Experts of a small language model: a sigmoid router, 4095 steps.
Below are experts of layer 2 (counted from 0) of a mixture-of-experts language model. Rows are named router (the router's row for the expert), gate (a neuron's input weights, with its number), up (a neuron's input weights, with its number), down (a neuron's output weights, with its number) and show model dimensions 0-159. Each number is 50 + 12 x the weight over its row's rms, rounded and kept within 0 to 99.
Before each expert's rows: a language model's description of what the expert responds to. This comes from a sample of Wikipedia text that the model never trained on.

# expert 52
It responds to: Digits in numbers. Single digits 0, 1, 2, 9 within years, scores, times and table figures, as in 2-0-11, 1982, 0:41.
router:57 47 48 58 44 36 55 42 44 56 32 49 45 24 48 50 70 57 37 56 61 24 46 29 68 62 56 62 34 50 32 52 48 37 47 54 47 58 70 56 55 53 65 35 53 28 42 45 38 35 62 34 46 74 56 60 53 57 49 65 52 45 32 32 36 53 26 42 58 34 55 66 45 33 68 60 49 36 35 49 53 43 71 58 50 47 36 40 63 69 47 36 40 74 47 67 55 48 58 67 54 49 50 53 57 56 40 34 54 35 30 31 14 51 37 71 43 44 49 64 61 43 44 60 66 35 46 44 57 51 57 31 58 37 59 50 45 66 49 62 46 58 52 55 80 28 38 49 50 44 49 53 34 24 49 60 51 56 36 57
gate0:54 35 36 47 44 47 40 48 42 68 40 42 62 64 56 65 40 21 55 36 43 46 55 43 26 29 57 66 52 42 38 53 55 51 48 45 57 37 46 56 35 34 44 29 36 48 63 47 38 67 69 41 55 56 33 53 44 51 71 25 47 45 52 57 51 38 36 47 36 66 24 32 55 58 41 57 65 50 72 23 50 45 44 49 48 70 25 50 56 41 47 51 37 44 49 51 78 56 49 53 47 66 42 79 44 63 52 63 59 42 34 45 50 44 68 40 40 32 55 67 45 52 50 50 47 57 33 29 47 72 23 71 46 62 53 51 63 64 47 40 68 54 58 43 67 56 60 32 49 53 57 48 55 70 40 51 30 44 41 44
up0:46 51 39 47 48 29 42 61 33 72 39 54 50 55 38 51 45 38 53 52 48 34 56 37 37 33 42 54 45 40 54 49 45 48 29 51 56 63 39 55 41 49 58 61 35 34 49 60 39 71 84 36 65 54 28 41 65 45 82 37 44 48 52 53 43 62 33 50 34 52 58 43 66 55 42 52 48 41 74 35 58 45 15 65 49 48 24 68 66 56 51 39 57 52 41 54 63 61 52 48 29 33 69 66 48 72 56 45 59 44 36 48 47 47 41 63 35 67 58 69 50 53 43 52 60 50 45 26 60 66 41 67 44 52 43 71 49 40 48 53 68 52 46 69 83 52 69 51 30 43 47 47 50 42 41 53 45 51 48 55
down0:55 32 15 41 41 51 36 82 50 39 38 38 58 57 44 34 59 54 83 41 62 32 40 49 36 55 38 55 35 72 50 64 67 48 62 63 33 33 41 25 37 49 69 42 43 56 51 49 52 50 48 25 45 67 50 55 49 47 64 51 58 54 74 46 61 53 58 53 30 55 50 52 62 49 55 52 31 63 46 57 55 47 53 63 63 51 55 54 54 60 47 53 48 56 33 54 53 66 57 45 36 40 72 50 49 62 31 53 60 45 32 44 27 37 70 51 64 35 59 52 70 59 31 63 39 48 49 57 59 44 33 61 41 65 38 62 61 30 56 25 73 46 31 44 52 42 61 41 39 35 53 50 40 40 62 53 38 39 47 50
gate1:34 51 18 53 38 51 43 33 44 59 40 65 37 38 38 55 70 43 51 65 74 40 44 25 37 55 40 68 32 64 44 57 48 55 45 54 51 46 55 55 45 68 50 37 67 43 53 64 40 56 59 38 37 57 66 82 49 56 37 55 52 48 62 39 53 28 26 68 72 64 65 50 64 51 39 47 47 51 53 59 53 60 76 60 51 80 42 47 42 34 36 55 52 50 61 42 52 44 38 52 48 46 50 43 68 49 56 48 54 28 61 59 51 40 53 59 58 64 44 62 36 35 33 51 47 74 57 50 73 45 75 51 41 55 50 39 62 33 52 50 58 26 35 42 58 37 41 51 42 46 50 51 80 58 72 47 50 50 62 41
up1:40 60 51 65 63 50 55 50 43 51 37 41 41 49 66 69 82 64 50 48 55 45 19 43 42 58 35 67 26 52 81 74 40 57 42 60 50 45 46 44 42 49 60 52 72 54 47 35 44 60 62 41 63 39 48 72 58 49 36 58 62 49 45 31 49 36 23 67 63 43 62 58 59 42 39 35 45 29 39 64 65 48 80 48 53 61 32 45 46 28 34 55 51 58 57 46 52 63 53 59 62 50 47 56 58 50 49 62 62 30 52 54 42 51 64 81 71 58 34 51 40 67 39 46 49 57 37 33 54 53 57 30 43 68 61 51 63 37 56 65 42 53 31 34 66 39 54 40 50 36 55 58 60 50 64 50 39 55 51 51
down1:44 26 70 51 43 61 61 39 54 45 69 64 44 66 47 45 36 55 45 57 56 28 34 64 74 65 58 36 61 40 41 40 50 52 65 65 35 45 49 38 54 61 53 46 60 43 64 47 41 18 54 58 45 57 53 56 46 41 52 68 58 30 58 52 54 53 63 59 48 58 32 61 44 30 26 49 50 64 39 47 55 45 49 45 62 52 47 39 57 44 72 54 57 52 77 45 32 43 42 65 42 36 49 55 49 40 46 43 33 49 29 50 35 46 26 34 53 29 48 47 41 19 73 51 61 50 64 49 48 56 62 29 75 51 52 82 50 69 30 55 48 64 74 46 32 52 50 43 58 44 42 42 63 50 46 43 54 42 33 47
gate2:45 57 53 10 45 67 48 59 41 50 36 59 39 51 59 54 57 85 41 48 43 44 50 60 58 52 65 37 34 60 52 46 51 52 22 51 46 57 48 35 59 50 43 49 59 54 44 36 56 73 51 67 47 44 53 60 71 48 43 48 44 52 44 44 53 46 38 61 51 61 45 57 58 43 36 66 39 45 59 83 57 50 43 50 42 63 42 66 43 37 57 66 68 69 36 45 52 57 22 45 32 35 57 36 60 55 37 54 41 40 42 39 35 56 59 40 58 61 52 65 56 84 53 56 36 51 53 56 39 60 43 59 49 45 45 53 24 46 51 57 09 64 73 51 40 43 35 41 53 23 32 45 47 50 74 56 49 50 51 60
up2:51 49 58 47 47 86 36 66 60 53 29 56 42 56 55 64 73 62 34 55 48 46 46 39 68 66 63 83 41 61 38 57 39 48 31 67 29 49 50 29 84 48 40 48 55 44 44 50 52 62 42 51 48 63 55 53 75 51 63 55 44 57 35 36 43 43 40 67 58 44 52 72 70 47 52 59 46 32 49 71 58 30 53 52 45 63 50 62 66 63 40 50 48 59 37 47 36 72 43 65 43 41 47 40 54 55 53 42 46 46 52 35 45 54 58 60 55 43 56 40 46 56 51 65 30 49 57 48 39 27 48 63 54 29 37 51 50 40 61 64 27 70 66 53 56 61 49 66 45 21 42 46 59 52 56 64 49 63 41 75
down2:38 39 34 43 56 60 62 49 34 53 49 62 48 50 30 46 63 66 40 66 40 75 47 47 37 70 61 33 51 61 57 61 43 43 50 49 47 63 38 68 50 42 55 36 70 40 60 33 52 57 53 39 47 36 73 37 45 58 33 60 56 67 61 64 16 55 68 58 46 33 25 32 51 48 55 32 67 31 51 48 54 49 48 45 44 27 44 61 53 23 49 27 42 57 36 54 22 70 29 49 60 46 64 57 48 38 48 48 46 43 59 55 52 23 52 55 55 58 50 57 44 43 61 57 59 51 50 60 27 28 66 38 47 51 39 63 54 47 27 52 34 64 35 51 66 50 45 63 38 60 63 67 54 42 53 44 59 52 65 41
gate3:58 48 56 46 68 51 58 46 39 56 55 52 51 42 65 52 45 62 52 56 67 45 44 47 48 24 42 67 25 70 57 58 43 46 24 58 43 48 83 54 37 37 59 19 47 50 51 51 49 43 65 47 89 52 46 48 72 43 62 42 49 49 43 39 49 45 28 44 40 62 43 30 41 39 71 61 51 48 42 47 61 43 51 52 55 56 42 59 66 13 56 65 46 67 41 64 59 42 49 57 42 43 40 55 58 60 53 50 54 55 58 30 40 49 51 61 31 57 16 47 49 56 42 45 39 61 52 38 45 42 57 57 48 68 41 50 57 52 67 83 68 54 51 46 54 17 55 38 51 51 42 50 59 73 41 35 51 40 61 46
up3:52 43 65 75 46 39 34 55 52 55 40 47 45 55 69 60 54 61 53 39 42 35 39 24 42 40 63 85 48 61 46 53 57 51 44 42 52 50 59 46 48 34 69 53 58 68 46 54 52 56 60 40 51 30 49 47 57 66 73 49 41 36 48 61 46 60 46 59 51 43 62 51 53 47 53 55 59 36 68 39 49 54 49 42 46 43 39 30 56 58 57 52 47 52 38 53 61 56 53 52 59 45 63 63 30 75 62 23 62 32 58 42 65 16 35 62 59 55 62 90 38 56 60 54 58 39 42 49 35 62 42 55 25 55 63 46 43 65 39 50 46 67 65 25 61 45 38 49 79 52 59 64 40 51 58 59 42 67 39 71
down3:53 63 53 32 37 33 62 66 56 53 51 51 56 42 40 53 34 38 52 36 95 35 58 43 55 46 38 64 44 33 39 49 61 48 54 45 31 46 57 45 47 51 83 59 52 39 48 56 66 57 55 30 33 67 55 67 53 45 55 69 55 49 66 34 53 22 42 39 51 60 51 34 33 41 75 51 48 75 50 72 50 58 42 50 49 55 35 52 53 43 43 44 37 41 38 64 60 31 48 52 39 36 40 50 45 44 46 62 46 37 69 24 27 64 49 40 61 50 46 45 46 49 37 40 53 61 55 55 48 50 50 57 54 47 35 44 60 62 60 50 72 58 49 41 25 69 63 37 44 44 35 42 75 28 51 50 48 47 72 48

# expert 30
It responds to: Space before years. The space token before a year in dates, as in November 19, 2016 or 7 August 1936, plus scattered mid-word pieces.
router:42 37 51 61 41 62 52 69 39 53 41 47 32 35 49 70 47 64 58 66 42 23 49 42 57 51 59 71 31 72 60 63 51 44 45 58 33 56 44 37 53 56 53 29 38 46 59 28 42 39 52 43 47 51 61 45 64 49 59 51 45 33 43 23 48 61 21 54 55 32 45 52 50 35 70 53 53 41 60 64 54 44 55 49 43 69 28 40 63 46 31 46 57 72 25 60 45 55 75 57 27 36 43 36 61 47 50 34 66 45 42 34 37 31 53 68 40 46 51 60 62 53 34 45 56 53 44 42 45 52 55 45 62 40 42 44 46 63 68 55 45 71 62 44 50 16 44 44 64 39 68 71 37 37 60 46 47 50 41 65
gate0:52 45 29 49 46 51 38 45 34 69 47 28 43 39 50 51 50 45 58 52 62 43 45 52 54 37 38 51 57 55 45 47 65 52 47 52 52 49 55 25 63 64 60 31 52 58 48 41 38 39 80 45 24 52 57 48 52 57 65 27 27 51 49 39 63 45 48 30 39 36 47 35 43 52 31 52 60 84 45 45 71 49 45 45 58 46 47 45 52 53 29 58 59 69 24 54 57 43 48 50 29 64 28 42 50 76 47 48 70 52 73 63 33 58 38 70 47 45 65 53 72 61 52 57 50 35 60 53 58 41 49 58 55 57 78 45 55 63 45 53 49 52 42 57 39 48 29 41 72 69 39 69 17 44 47 56 45 55 53 49
up0:39 44 27 32 41 32 43 67 42 57 50 48 59 59 37 48 43 65 43 37 61 48 48 53 52 30 42 89 58 32 56 52 58 56 36 46 30 31 53 43 51 48 56 56 58 58 62 45 50 69 59 62 48 50 65 62 62 50 64 40 39 28 75 60 33 64 41 19 50 62 36 57 80 50 58 45 58 77 44 32 38 49 46 41 38 56 35 51 44 43 57 37 49 54 22 55 74 51 43 22 28 58 40 52 44 47 63 51 58 45 55 55 51 61 53 67 44 44 68 38 39 62 59 44 51 54 59 26 43 55 55 54 59 35 45 33 57 52 51 53 58 46 59 61 54 54 48 45 62 53 26 49 34 49 57 60 21 44 51 42
down0:55 38 41 44 53 25 52 70 66 37 19 42 51 21 41 58 52 44 58 51 56 61 48 39 43 53 59 57 80 52 52 47 48 52 53 56 52 64 24 51 38 31 40 47 58 44 37 56 33 62 67 46 38 74 61 50 35 38 52 24 50 48 68 52 44 49 46 61 58 49 49 49 52 75 45 58 43 55 49 69 36 70 49 38 34 40 58 51 35 28 46 63 53 62 57 44 36 56 57 29 46 44 45 41 64 54 53 43 72 63 56 24 44 64 61 61 54 51 49 62 59 38 80 45 61 41 45 22 44 41 45 51 52 50 57 49 59 69 55 32 38 45 51 49 67 49 70 43 37 69 72 36 57 44 60 37 61 56 70 61
gate1:53 40 55 66 50 45 47 50 67 68 38 44 34 51 64 49 72 27 53 65 42 37 56 42 52 46 76 46 40 64 60 52 45 45 52 69 34 31 34 35 39 60 54 51 42 55 43 31 23 58 49 46 32 40 51 46 57 65 47 47 59 36 47 35 56 48 40 56 65 48 46 41 49 48 53 25 49 51 60 53 51 53 47 31 49 66 59 46 64 28 41 56 32 73 20 38 52 53 61 83 54 43 40 62 55 33 62 56 55 47 45 52 52 17 30 40 34 50 23 47 59 37 53 40 75 52 40 37 49 35 59 54 56 58 37 46 54 70 71 55 77 71 46 55 44 28 59 39 54 42 55 59 46 51 51 57 41 49 39 42
up1:51 36 45 53 48 55 33 60 27 33 62 72 36 37 34 52 43 72 42 45 61 57 49 45 48 41 52 54 69 39 51 56 58 74 58 24 58 53 57 43 48 62 41 49 56 51 72 77 49 58 59 71 26 66 46 56 18 45 58 61 48 62 32 44 45 41 60 34 46 69 32 60 67 55 41 64 49 61 39 66 39 34 68 50 35 48 38 49 44 54 28 51 67 39 66 60 52 56 35 56 59 74 57 40 63 79 51 47 39 50 56 61 46 70 50 57 49 47 58 52 39 50 45 76 38 39 61 47 59 58 60 63 61 49 67 50 54 52 31 35 38 37 45 50 66 60 47 56 47 60 40 27 49 47 56 64 72 51 41 51
down1:60 62 47 59 69 35 35 56 42 56 44 54 29 51 57 63 44 45 53 50 33 61 43 30 47 33 42 60 62 68 71 62 47 64 23 48 33 56 60 37 42 56 47 59 26 49 53 58 45 46 54 28 68 49 64 52 68 56 44 54 28 55 73 44 55 42 37 43 29 39 34 40 43 58 48 47 47 58 32 58 57 72 60 58 52 53 37 33 47 41 18 67 46 38 22 52 55 41 46 58 23 50 36 52 38 65 52 67 35 60 50 55 48 57 51 66 39 54 56 41 47 60 45 72 73 42 54 40 57 43 61 45 61 57 34 16 45 50 73 71 50 75 47 46 54 58 55 41 53 63 58 58 39 57 51 46 55 51 50 55
gate2:39 38 60 55 52 61 53 61 53 39 35 48 27 50 38 56 51 48 29 51 67 36 71 39 55 50 66 77 34 56 62 48 61 56 44 58 44 65 35 52 47 56 59 62 41 61 51 60 43 47 44 39 29 30 70 59 33 60 55 54 50 36 71 53 29 48 60 40 54 61 22 68 56 38 40 62 46 31 67 51 50 43 63 50 48 55 36 44 72 65 35 65 59 72 59 40 55 55 37 58 49 43 63 61 52 41 46 52 39 51 44 52 46 67 30 56 59 51 71 60 35 58 54 43 60 46 52 52 27 43 67 50 60 61 73 33 49 87 64 39 58 62 52 46 26 28 47 50 71 52 55 50 28 43 67 56 38 42 50 49
up2:58 29 50 52 35 51 60 40 41 49 43 43 54 68 37 50 53 40 35 57 42 36 65 19 48 47 43 89 34 55 52 56 54 52 23 44 29 84 39 43 50 52 42 43 52 61 69 46 61 50 44 44 53 66 66 57 50 71 43 39 60 43 52 50 77 53 63 42 52 51 38 26 50 66 44 36 53 25 64 35 45 52 60 43 60 44 44 68 64 79 50 39 44 75 54 52 47 58 51 66 31 43 59 61 43 45 56 42 27 48 38 44 41 35 44 36 45 62 62 20 56 56 50 51 27 55 54 50 77 55 52 37 49 57 62 40 44 46 62 56 38 55 54 40 48 57 60 61 47 43 53 63 41 34 65 47 52 48 51 51
down2:54 35 45 37 63 54 67 49 66 41 56 55 52 43 36 57 53 56 63 50 53 54 54 59 46 74 52 58 30 50 48 59 53 56 48 39 63 32 78 32 59 46 50 60 52 46 66 55 44 45 65 38 54 67 59 45 41 58 09 40 45 71 42 60 52 64 15 56 52 60 59 42 42 53 57 53 53 58 69 47 46 64 55 63 32 58 49 71 56 52 42 50 53 51 56 35 47 33 61 51 58 47 59 52 52 35 43 52 37 46 57 51 47 29 60 37 41 44 77 42 42 21 47 55 52 50 23 56 54 42 49 60 43 48 74 44 52 37 43 63 59 60 60 54 51 31 40 40 59 31 36 44 17 78 40 78 60 47 40 65
gate3:56 63 58 63 58 54 43 49 33 68 63 53 63 34 38 72 62 60 50 55 48 58 49 48 49 52 37 67 27 63 45 60 39 40 23 58 44 57 68 64 49 59 40 43 35 53 62 39 37 41 61 57 31 54 49 60 46 57 51 48 68 55 32 47 50 21 41 68 60 63 37 30 49 39 71 60 55 62 40 60 53 35 43 66 40 59 49 54 45 34 38 60 45 42 40 55 50 53 43 48 47 52 35 40 71 43 62 51 47 35 53 52 49 34 51 61 34 45 40 53 51 36 54 51 56 48 48 63 38 38 57 51 45 43 59 59 32 38 78 69 49 80 29 53 55 42 32 48 71 09 73 53 51 59 42 71 36 68 55 58
up3:57 51 47 64 70 51 54 31 34 63 29 29 41 40 35 55 66 52 42 41 43 52 41 53 54 49 56 64 59 62 41 82 49 45 27 73 49 32 46 52 36 57 54 29 59 45 55 65 46 44 54 38 43 64 41 47 44 45 50 66 38 40 50 52 60 50 41 49 54 31 37 38 52 41 30 34 45 56 47 63 64 35 45 63 42 50 35 58 78 48 54 21 44 42 43 54 65 69 63 68 41 55 43 45 44 46 57 25 62 51 32 39 61 29 63 37 56 42 42 64 66 50 49 51 70 52 33 70 44 79 32 35 45 65 38 47 35 31 74 60 44 53 50 37 65 51 60 50 60 37 36 67 48 40 41 47 60 42 45 40
down3:22 56 33 54 53 55 56 60 35 51 53 55 56 47 47 55 48 56 64 73 63 42 35 50 29 38 77 44 56 46 44 51 47 71 54 45 36 68 47 33 58 37 61 32 48 41 54 74 82 37 44 50 53 31 46 33 57 57 43 59 47 60 36 47 38 47 68 69 66 47 40 47 46 48 40 49 54 39 42 48 60 44 50 59 58 39 49 62 58 44 72 25 63 51 58 30 48 73 49 36 60 51 72 49 60 35 28 47 65 38 53 73 57 32 37 60 47 48 40 36 38 52 70 33 59 52 57 56 58 44 40 33 59 46 63 66 37 29 53 46 39 52 53 53 79 72 74 58 51 25 51 47 44 48 48 36 57 51 52 46

# expert 1
It responds to: Table cell leading spaces. Space tokens opening a cell or value after a pipe, colon or comma, usually before numbers in tables, e.g. dates, scores, vote counts.
router:49 27 38 87 32 43 43 58 45 68 19 44 38 28 53 58 65 63 67 42 50 30 45 44 45 57 48 59 59 49 30 55 66 48 50 71 47 39 51 53 57 52 67 50 67 44 69 40 32 40 46 26 47 46 36 50 46 62 54 61 33 45 43 45 54 50 62 45 47 35 55 60 51 43 62 69 70 24 45 59 51 46 41 36 53 52 49 50 65 74 44 30 36 68 41 54 45 54 60 33 56 57 49 56 45 54 47 19 63 43 49 49 45 51 21 50 33 37 51 52 56 46 31 73 73 32 55 53 60 42 51 36 30 48 58 49 44 53 34 54 47 51 47 47 58 56 38 52 51 49 65 57 45 25 61 46 34 66 45 68
gate0:44 23 40 39 33 54 36 62 43 47 51 71 37 48 51 54 43 46 45 35 47 43 45 38 57 51 53 55 50 59 38 40 63 82 33 38 43 44 60 24 25 42 26 48 50 53 62 61 42 58 61 51 54 58 46 61 65 71 62 56 50 46 34 30 62 40 35 50 38 43 46 63 60 33 52 38 43 53 57 56 55 37 68 70 51 56 44 31 50 46 33 83 71 70 45 56 71 61 43 63 70 43 24 38 55 77 81 57 62 25 56 43 29 54 52 59 46 40 44 63 54 49 47 54 44 55 50 43 50 62 38 44 36 44 43 53 33 52 55 48 43 58 60 32 59 49 46 49 53 34 56 53 50 48 37 71 52 62 30 48
up0:53 34 61 41 56 67 53 60 43 35 44 49 45 47 49 46 60 41 56 54 35 58 47 50 53 54 45 48 48 64 27 41 55 70 35 32 65 47 40 40 25 45 31 50 49 46 28 35 45 38 60 47 46 60 45 51 43 68 66 38 47 57 48 47 52 40 49 61 32 59 42 47 56 39 49 40 46 36 48 53 57 58 63 70 52 64 45 39 50 41 55 50 63 74 38 51 65 50 56 51 62 66 21 35 52 79 73 61 59 32 54 62 26 40 34 27 55 57 23 59 37 49 50 47 45 48 38 46 60 58 32 51 33 46 55 73 44 31 42 33 33 47 83 49 69 69 53 36 32 25 34 39 38 49 38 61 41 51 44 47
down0:69 61 61 52 57 60 61 33 59 46 18 36 31 40 37 46 42 37 50 15 43 44 57 47 65 42 46 52 61 45 68 52 41 33 42 59 54 53 37 59 54 43 35 65 69 39 34 35 71 40 39 27 62 24 62 58 11 49 56 28 43 41 45 38 54 48 68 60 61 40 58 52 47 30 48 50 54 39 34 46 54 57 58 44 49 42 59 47 67 68 44 56 42 47 53 45 38 48 52 46 59 34 42 36 50 55 44 58 55 73 54 62 59 26 40 47 42 75 71 68 49 64 59 51 69 48 46 52 81 53 46 54 44 37 57 46 62 41 47 38 55 44 67 54 47 46 40 27 48 42 60 51 38 28 50 44 58 52 45 45
gate1:57 48 58 57 40 47 38 48 17 87 46 33 49 70 67 41 72 45 50 49 45 36 52 42 51 37 62 57 39 67 43 30 43 43 57 81 45 43 53 54 60 46 56 21 57 34 61 51 64 62 43 46 58 58 58 47 56 59 54 41 52 58 67 43 57 65 30 44 75 48 39 54 44 61 41 64 51 33 52 46 45 51 41 52 46 71 50 46 48 50 37 47 28 54 47 75 53 55 50 38 31 77 43 53 61 56 45 47 41 50 45 39 51 71 38 46 42 56 42 48 82 37 33 65 43 51 58 67 44 35 60 31 53 52 51 27 24 65 48 49 55 71 39 44 39 50 60 46 58 49 18 45 58 36 51 48 54 49 52 60
up1:44 51 50 58 54 59 47 37 17 50 23 59 47 59 55 46 50 20 48 48 43 45 59 42 48 54 57 59 34 26 37 60 59 46 50 41 51 32 52 48 47 61 51 46 59 30 70 62 49 47 49 41 52 52 49 50 41 72 48 43 50 52 75 44 63 34 47 39 61 45 66 47 53 78 34 50 50 45 50 41 25 56 40 55 45 41 51 51 66 64 48 56 59 59 58 41 45 38 57 45 43 51 50 57 49 55 58 28 69 48 59 42 51 51 20 39 47 30 62 58 42 41 49 68 43 56 58 49 28 47 52 42 57 50 37 54 46 46 34 57 56 93 43 54 51 99 58 50 56 59 42 55 51 46 53 46 63 59 50 18
down1:61 32 49 41 51 52 50 40 67 53 62 28 31 56 55 58 52 50 55 64 60 44 55 49 58 41 29 62 76 49 67 51 53 16 56 52 42 47 31 48 59 42 62 51 61 49 40 29 51 47 71 66 48 65 45 18 49 35 57 50 18 42 52 60 58 51 44 55 56 60 32 62 57 60 49 54 44 56 60 41 62 57 53 58 48 47 52 51 46 34 54 42 30 54 55 52 62 64 50 48 49 40 29 60 49 39 43 32 35 55 44 65 70 59 63 48 46 51 50 31 69 58 32 59 39 64 55 28 61 48 41 51 39 55 51 49 75 43 43 41 86 61 33 52 56 31 55 52 44 61 54 44 71 62 74 39 61 53 69 76
gate2:43 36 40 46 29 50 47 48 36 54 69 42 39 65 58 37 62 49 60 43 61 64 55 19 52 56 50 65 55 54 34 36 73 63 45 56 50 60 52 33 39 30 35 61 71 61 47 46 20 53 67 52 67 59 41 54 62 50 42 71 28 42 21 43 41 58 51 53 44 67 54 38 62 34 55 44 37 54 69 57 63 24 61 51 55 70 43 40 32 39 31 49 54 60 47 40 55 59 33 55 47 43 36 43 50 71 66 73 51 44 31 49 30 65 72 49 37 40 40 61 48 45 44 53 44 63 58 61 67 47 35 56 29 60 70 52 53 36 56 52 56 49 64 45 60 37 72 60 59 34 54 63 53 47 51 45 36 42 46 56
up2:46 51 46 70 38 55 44 53 43 63 35 36 45 51 60 59 69 58 66 60 50 58 43 26 55 51 47 69 62 51 24 34 57 62 45 50 66 47 45 52 40 37 45 62 61 52 59 43 07 25 57 30 70 53 50 51 46 48 44 53 33 51 49 48 38 63 37 48 67 63 61 48 61 35 50 50 39 46 71 39 50 41 54 42 58 73 53 37 41 58 39 43 51 54 53 47 51 58 58 36 55 56 50 49 47 74 63 60 68 39 28 57 40 64 48 55 67 36 33 69 36 26 48 47 41 57 50 53 50 42 24 37 25 67 57 57 40 28 67 37 50 56 67 39 54 42 48 40 59 36 55 42 53 59 46 22 41 40 47 76
down2:48 66 45 54 81 52 41 55 38 53 11 61 60 55 50 33 54 50 52 53 37 62 56 50 45 70 49 56 46 18 51 42 51 50 33 40 53 60 55 63 57 42 53 72 47 26 53 45 47 39 53 40 61 40 63 64 39 63 42 48 51 53 54 49 56 42 54 42 54 39 54 46 47 69 69 40 57 45 54 35 31 54 76 59 68 52 50 51 53 40 49 61 59 37 52 34 52 55 66 34 55 36 43 51 64 44 72 54 48 68 40 58 46 27 52 51 51 53 72 75 33 65 53 56 74 46 34 60 53 67 55 38 58 39 51 64 67 56 34 53 70 52 50 48 58 72 66 65 50 48 85 49 25 55 54 29 59 56 42 59
gate3:45 39 46 58 57 53 37 47 39 58 41 71 25 45 37 48 75 38 51 59 43 53 44 47 53 29 53 56 42 41 35 37 37 55 50 60 46 66 51 50 55 72 58 26 48 74 41 52 59 58 43 49 61 51 34 46 51 52 56 37 39 59 64 39 82 69 42 15 56 34 43 42 51 63 35 48 50 45 60 35 83 60 52 47 48 46 54 48 61 55 41 48 57 55 39 51 32 51 25 53 30 42 51 26 40 54 51 19 36 36 52 37 39 66 59 44 32 47 40 44 64 60 46 57 49 66 50 46 51 49 68 47 64 45 49 54 53 51 44 63 30 73 37 54 35 54 50 41 62 59 33 33 57 16 59 43 55 34 42 54
up3:30 44 49 45 51 64 43 48 59 46 22 65 34 33 55 40 51 45 48 55 43 60 49 43 58 46 45 35 61 47 50 60 63 65 50 46 60 72 62 54 26 68 56 57 50 58 18 40 27 36 62 45 68 51 35 49 37 62 38 21 26 52 70 55 50 63 45 17 64 56 63 54 40 48 53 25 53 60 58 33 72 61 50 47 59 42 46 48 53 60 41 46 52 50 48 35 53 32 46 43 38 51 45 52 36 83 54 31 60 51 47 43 52 31 44 53 41 41 64 42 49 51 48 44 51 37 37 57 76 48 56 40 57 49 68 67 68 32 32 52 62 44 32 47 45 51 52 40 55 61 52 53 60 15 55 46 51 37 41 56
down3:56 34 57 64 50 45 41 38 49 56 42 42 46 40 48 57 40 75 35 41 40 46 54 56 55 55 55 50 58 37 32 50 48 44 70 39 40 47 32 50 52 40 68 42 62 39 47 31 55 62 40 51 48 63 75 39 36 68 35 37 35 63 47 47 68 54 50 43 61 49 58 39 49 43 63 60 54 43 62 35 50 44 30 61 62 45 55 37 41 53 51 49 51 36 56 46 66 46 65 30 58 65 47 44 59 54 51 29 51 38 50 23 78 64 62 63 29 45 56 50 69 56 41 60 27 62 42 50 03 53 33 67 51 29 30 44 50 57 30 24 58 25 51 45 45 56 52 35 61 41 39 48 69 53 50 37 47 70 48 52